Experts of a small language model: a variant of Muon for the experts, 5078 steps.
Below are experts of layer 3 (counted from 0) of a mixture-of-experts language model. Rows are named router (the router's row for the expert) and show model dimensions 0-255. Each number is 500 + 40 x the weight over its row's rms, rounded and kept within 0 to 999. Numbers have three digits each.
After each expert's rows: a language model's description of what the expert responds to. This comes from a sample of Wikipedia text that the model never trained on.

# expert 29
router:545564479450440591465578554444527474522507510493472473542510563485480482478564533479538518500580507454482533529508545513489510476565559547485486446490436474547586418570495520462491506520413589490455521489466555488521502539506539577493476523481481498473507454504520497551525535428537523439496536510493521578504466489516417532559489476541498507517511519459538506563530489567516545492519542478437474536465537512466555479492492551466501504488485535508537488475454491427400453454459457521552476481512511431459480481446453497451519540601588503445527559485431547559456531492522455490509537442472493514526461472456511562486495502550467488527569591489490569508505528473544418597513473510449497450466456550496482471556519509503493568458498536513491402549549505513528513489530479
Description: Semicolons and word fragments. Semicolons and closing parentheses separating list or infobox fields, such as IATA: none; ICAO, plus mid-word pieces of names and hyphens.

# expert 28
router:530524508460525516467511445520470469480502522483458541523499530454511516472534600443479398518503537502458496516475476487449438457512547514516462481464478447472521472477598502505576515523430608490508469394528472545540499537499512518477521543483422504490530539509429510513545530460571536522457500552510534481472478551542459511493538472488540447581454526503541522534473507491498448539485519486478419543490519514516489562424441535525441400541473569499470561442423490529502525468480433473513487535480588531474509447512411573488446535572544456455495537495390525488445478533516485483512523496466479521569549515427502511525496518536517516542438566492447543459491467489541554532469549497479571483466494570533482445561467537507523494475518538513558396497502467505469530483524472
Description: Determiners and quantifiers. Ordinals, quantifiers and determiners before nouns in prose, such as his first goal, both mothers, only, several, a number of.

# expert 41
router:481557471455520479450558454503530416484487533474508465524511579495522487500536518497473403476443480506524536536427485488485518514516517498499479457465458402471525486496501492570565503483488596488462456438562505569531484546430539496470420554525490487521452450467475532493468588523477541451423477471482559521493489525528474572489504441556534427545454514456509514502467481522455547537475525520438547494497501474515547489488523583477448444522466476466457516384508506454501510477481515564483507517524546459443515515450454506541455512470468490506490540502392482494514551467539441487598510483482494491496501506416479507517460570509542516546543504546541486399553462496446457441545475435486529460470447501457417506514543518487552515434516505495501497438576552470460512541586464
Description: List and table markers. Line-initial dash bullets and table pipe separators in infobox lists and tables, such as Running time fields, Total rows, vote tables.

# expert 35
router:514543532507442524456473531508512400498560524486479518525501515511553537484568582490523485508439535508536514469408538429484499489472591534464467514477453490513454416477528533520522533487443560464521551426600473477508503500513520423458520516598450442491518508541466544517510535484530534479463550504517573506464489583496493541547478450465522431524482465519519533468403506493499456506519536574434498518450529506519495477419494497535445490507510513511440535415511543525376513508459495507509468510525561471483488479486516481523543540545436463528484527497463464530468475503535465500554538483445543571518482438446471439531438476448553558568557473484509519468519532499541465523553550499448545509508458477495456547541573503520408561490490450459510418515573566522495523517510479
Description: Mid-word fragments. Short lowercase pieces in the middle of rare or foreign words and names, such as sp-oon, p-ock-et, g-ul-let, also km and miles.

# expert 30
router:496501420468516565461581450519462456452463554499437563507493614415508460470475534475521496434430566473448558485498567488508493498464528519532533497499502480448499488513521436427509466452521551463545531438559520450506501549457473479359497505496453475415438506551489492499538532474543519500444501507503568463426529521505459494503497457498504497535447473496513526523426443589535522576533515551489452506465574514494478523418484503491464474581563500463498509558490503528411471512492488522517510497561576515500429463439431518498494556546527479403537514493480529481462489508548442443501531460460505491550523501397475471506516478492480471511557589502502507444528512568534429518532464458465539513478528510528495479534505531473524514475525455539536459534557516518498496544525516
Description: Adjectives starting names. Adjectives and first words of titles or noun phrases after the/a, plus dollar signs: new, original, local, Silver, Best, $.

# expert 20
router:545536509480562484476581472534530441455528523473432461469567510510581509455503532491496481466509441479489491575426508512456536439478509517516546507440445517503512434439592449557521438554538541479554475438568583604499516432525429494494467523475478523488546504466465526496490515471523522466463493585517546492448541525499467453494466442485473533573509538514552495531480516526447458483500534488418456478467533505538474524490539520492501434530554487443553449505499568511405549544478492576474502480459511436445446539472475523439533475499493447491504530505406452524493544507451495444523531468435535546553431509443486530522491582476454496546493486532491546428510496578495474575517503473471548566535511546523464466467518500567484536443506514507546466475534468492524481503587524
Description: Name particles and hyphens. Hyphens, en dashes and short name particles inside foreign or compound names, such as de, von, e, I, and Anti-submarine.

# expert 44
router:586561498454424576491494458496443497530556573496487524498552574499497466464538484452550507469495480478460580571509561518500498517462496504497479500456555508459541481516510496498570509494462528523483476477499498456529445489514517487432479496549475507442507500559531538544523570478523418472399477470443495522526478551508432538520511481564530452531471534507545556491437476524549534517488563544454515528379591479507573501429436548543486417477474498489475540405496489444432451486460451579503500502494555451499516529533473467482493512570495494486565524517469485539475513477495477463521533507482504583541429517488535466541526453508512574484513533555494548479496534507464451589525568592489479461453468510494462488562556485492447536491483540504412418493566476532523491512506482
Description: Mid-word name fragments. Consonant-heavy word pieces inside names and rare words, such as Rob-ber-y, McCl-ell-and, G-ig-antism, Veracru-z.

# expert 50
router:534536461454474527524531530477524458450519487443449470526513549472528454463526538451534512468575482516520571516520572524479468448485551497465510517471459471455490446439462532506520507457516552416464515474535487508518447500485525519471474549546454525455481434574469510507556585521471484502340490531546503516499489485524483530559491463528523448491485438511535411551445490535517508603498457573453470520505481554533489482505471552515498444553466506455470496482472514500392492490441509544463527472495549523485473492489427507506531515590498525486579545493445478541470463516520544465472515481523478481568455486432554455531451531511575583518517530509497602478541480511501458480549485453499548505526499511459456425505507520560481535447495488476518444479554448556503588622484510
Description: Latinate word stems. Word-initial stems and prefixes of Latinate words, such as trans, exp, def, sequ, Rel, taking suffixes like -ation or -ing.

# expert 62
router:584612507473528566456478489456529433521506518503473508506519539473592468530557509480544494467482495467482535529453515446548514501508489474497522464468490443492490427496615440446532524466482531479533534448526520475486507533498533497473442506582459473461547502463482512512465563497511453478461482531522525526471573509516478549521480504544504484584497424488532465481516418480519484487479568579478492516517548490483466509544482544526528455513529527485508468481599541473469515537476452471422480584406536441507458493451484445460529528523519517478513547504459503515514547475594464510555518458490498489503505467525463619537533526505559535480541604507489459421505493521484481522540525533480555516525439499517407516562479466524478582513462560601493457496620495507574509499499477
Description: Periods after abbreviations. Periods and closing brackets after initials, abbreviations, numbers and sentence ends, such as S. M., s.t., Sgt., 8., and plural s.

# expert 9
router:582511468427468494514465493578500495431531503504487504519525504538570435431598498484472388553519534440466485577492525508502469471571502494472552485503493496476546376462464428469534532498440537400535487424490538556482505504464551435521523465512488527542501502487495532458503516493536515449454474527479561513501513549443429499489463484540514450563490434508553464492495540528562510508501544555495506561545489487512546509467527557544451540503511515501538534451502528475475532518439499523507470475481570456491495508472482503521498407529534448508528505550427502423442524483512491453495530449439507517529470519457548449520444489462476523569595503468514526441569491520540491503569478496459555545547517654487478516518489512493405516459501514487469428531533468515495513533533536
Description: Parentheses, commas, conjunctions. Opening parentheses, commas, "and", semicolons and pipes that begin a new part of a list, table cell or clause, e.g. "(898 sq mi)".

# expert 45
router:512522464438528544458552488520544388429513535435397513480532530459473486454494503465577449477481489477462535511461554553425475502501532461468500487458498521455481423397544467498580456510502575412553492508537456532464480516492522523464493527493470458526530492513477513533551562493495506495416520575518531519479521544536521514541474415518492491532525398536549451553403499568529490556516536522450442526475539543540487526427507528500446464525510464451493481444497484499405509481472465527501475452503545481489507540458493499496495481548514505425526519540442527486503514528519486456522518471434540538520466485408467464536502474536489532502500576520455578424513514550517440520556544525395499525509508498554486510504527520590522516441514510578515463508513482476503570540510574
Description: Units and word starts. Unit abbreviations after numbers (m, g, km, shp) and opening pieces of lowercase content words, e.g. cre-atine, industri-al, consol-ation.

# expert 17
router:497539420448506542509536501448525509426539547486443519479541560449511356509525549503579479467499486512497562478419495511540490482522480474482516456440459454507544477549505414462493501463529614472565504479598506514513514590477531461499488527527412557455450456524488547484558536497462495466432492561509503469501517529481426538560440494462521458518495531490520475504434431488512512513476543494477507504524580440456536498539500539565453463505539498481490524460504520484483483439454503499478451524531484505517443466525454503487536493571529420518560538555475511487473517509490506450549523438420510521539515460479507433520492493480527544610505559538505568427555496534530521518576505474509521475539497520507442447576544558560493448443445509476577490516555496523508512489530502
Description: Institution and month names. Capitalized nouns inside names of organizations, ministries and places, plus month names after prepositions, such as University, Department, Museum, December.

# expert 19
router:527532448399512511480473402513464416460478482515470556510560473525539419472559486486550473513512556535471525546461563502485504516518494531511456475488517460496449525475618495476521431460472504395514462434536532472509491511518505576453516523542413500518529526547458500473449532503487545521468542521550476478477504557517474509533509490505467466597460542442533495512490511573547461546512494567429488524510519501497496525402495503513536481566533505563514486476448464528431510486438463538483505473428567542443489452534462542450527503533554457494487534539382478490541459506549451484604548527453480542499518517472521497505471502562535452486517587550538572492486544447507536481503533552457503490498528565520484504578502539507472489519461558504556439532566486519531557524466454
Description: Quantifiers and with/of. Quantity words and linking prepositions before a counted noun phrase, such as several, many, most, including, with, total of.

# expert 25
router:523517493478440579460504432517498448454504574502501513480475570515526455400588577536491454550541427518476505527470541578539485409484508486474528447476504530508510461464480456520505451462454558455478490451543552565470515465579494571475480536499486548484535517514484577535510539465467544467427485521483502448506535525495424566490486401445499512566536450444547480485543480519562516482455524526466461515579558468471525480481498537582471466463530510532530457497536548474508495484436467501521506578535597441439509490547449534446515446532497510499528480527410512537459489509458476444501549540467499518609450428465543460534444480520544505538557508497452493473531536522558479499483511511440515487498497523506450510511466510533423492473517598506504440505569482486531497531495512
Description: List separators. Commas, table pipes and line breaks separating list items, names and table cells, such as the comma in Platzer, Gernot.

# expert 6
router:500584479500410583473553484527525445400502508479472452503485553487497478428529474479510478415492535498484519499396575525529516492510506486411516544542537461504482450491554471564522489462503542407494509436584482556510504465527568500446445486529435513469519454492511492480491528551530523515415512503496523482471517578439488467507432467498527515532477457512509558533521459528527517544460585534444532491464471393505509505518527518482480484556483514507511479498427515495456534435515513588494500481479512483479522542524440519434528534564516462497553518516489464491483457481568516473550494505437508518545447434455518542469503565482544538558569572477548511446586470541500473540533535494459534520491460545504445480534551512491517445436450587509468440460566488554451533541542500
Description: Proper-name first pieces. Opening capital-letter pieces of foreign or rare proper names and acronyms, such as An(cash), K(ister), SL(FP), Tar(apacá).

# expert 42
router:525501433427519508450498472552482478515559585444483478542499539447494488498542516520550402551468487447472532508510569508518506541440507518500563481492493576486520434492468494427520426452429523483468497490555491479563516517560531483453461526511423553550485458479508566538522527550490479510415521509531530534526473582533463518464473431446540410539502500490589509543413496516465553520436521544483489522532523535478566478460527540572483511532499456462516533455470464470455439479447462468498552523514510435476497499487497507443538535512549517435496589538441506519495559473549394515538534452508522482556510538522477459513478517483533549582541566407461530505500528548530412546524539523472543533445467486512475462563559510526476491463487504525479455452529523536516477570475505
Description: Place-name endings. Final pieces of place and proper names, and ordinal suffixes: -ville, -berg, -ford, -land, York, and the th/nd/rd of 4th, 2nd, 3rd.

# expert 57
router:525520530449451572502512481475504391476526507472426495512521560457461461453547515409537486468465515477449518529457536529475460502573556499454564504479509509519460461506510455475563467491543584411524498476506481529540459581492501531409503519530476484505506487493506461504512533508479467486436560515480531468436533524501535493536441410544494423560495453531542481531457444535509506525551529501478462476446481504519468481432553502492471511542553447443517450488483524478404549506440501564515466472521571519516472536487487538509544516567488473443542501557421509458433512511526466443594547525440512565491456495367531473573529528529475545552500574482482546405564478583485482531516530509445525518487485508517494515540495516507519525450514514538496462491560466516466576523538484
Description: Prefixes at segment start. Prefix-like pieces (Con, dis, Un, inter, pre, non) and short fragments at the start of lines, cells or list items.

# expert 8
router:532554519435522491477545449480526456434555497468491520506481527466524419416492562470541495552470462476433504548469588478550494474455487446550514467473430449486526533506501477497464477516583526495527499457518485508524514469481519462510462517539425519469517466478433538501469599481433468490479508463491546489506509565510524520533487476503488556534467503475574449486494429543491504541445497508510516491425519486510519515496544504524423469564541528476505468500499503465440500523470438457486426464461516458480508517512499511431587528588519507461521624460390477474433563553536500455516558410441561462565518437492530454554462536487499537517585546470456495510495541530520500533507448519375467475444450518491545503523485482493522501549529549578534487506524476506576509549532515
Description: Colons after titles. Colons and other punctuation after a title, place or label in lists and citations, as in "The Vortex: Where…", "Police: Suffolk".

# expert 36
router:602501457473432534514547414441501491459516494468506512470500540480563497458610548456476489512521490485428497474512541503476544441489512513443555463470559463459557472534486514517490470519499545520528524405526528566471466553503571510461474584505390505450537433512539597507502580496407480504482531471524578492445504530445485495544476467506434469503494495525544488500514546496521470467482468577478487503504515522530478489419468506524415500523500441478550480435441530440427552463484540565436463500469498515499463503486518512496521505502480408468530490498491551513398536526578518469540530520460488519564469457522479550549448532543503521518502530498511497431533521470519519599524496496506456469495496514468441426545539522564507528437426531475504459467525483546536496532571523
Description: Clause subjects and verbs. Subject pronouns and auxiliary verbs at the start of clauses in narrative prose: he, it, was, were, has, would.

# expert 23
router:506552465493499525459463455487475457484511509461438522482479479452520526436533555463474457454495444457445497558474582548476486385481537479499488542450561435475580495413496516477513493546481534493460530453517438502501490545522572527474484531546358556494518437463478479495477576520428520498487509487464533482488492508477528580512428506542439509541458483498545514478507538500484437455481470547455506542520515437569512456348534561589459507496550524507500539512547525484449536471517504540468525534499549496486546545501503534451489593531498471512541538475413494525379521492553453477491567532480512534559483477467495500516519536477510519516531459530509544442516491503547489547527532528482486521530502500494419490558496521552525460464491567464491382516491470522487502521536461
Description: Copulas and articles. Forms of be and the article that follows them in descriptive sentences, such as was, were, been, served as, is a.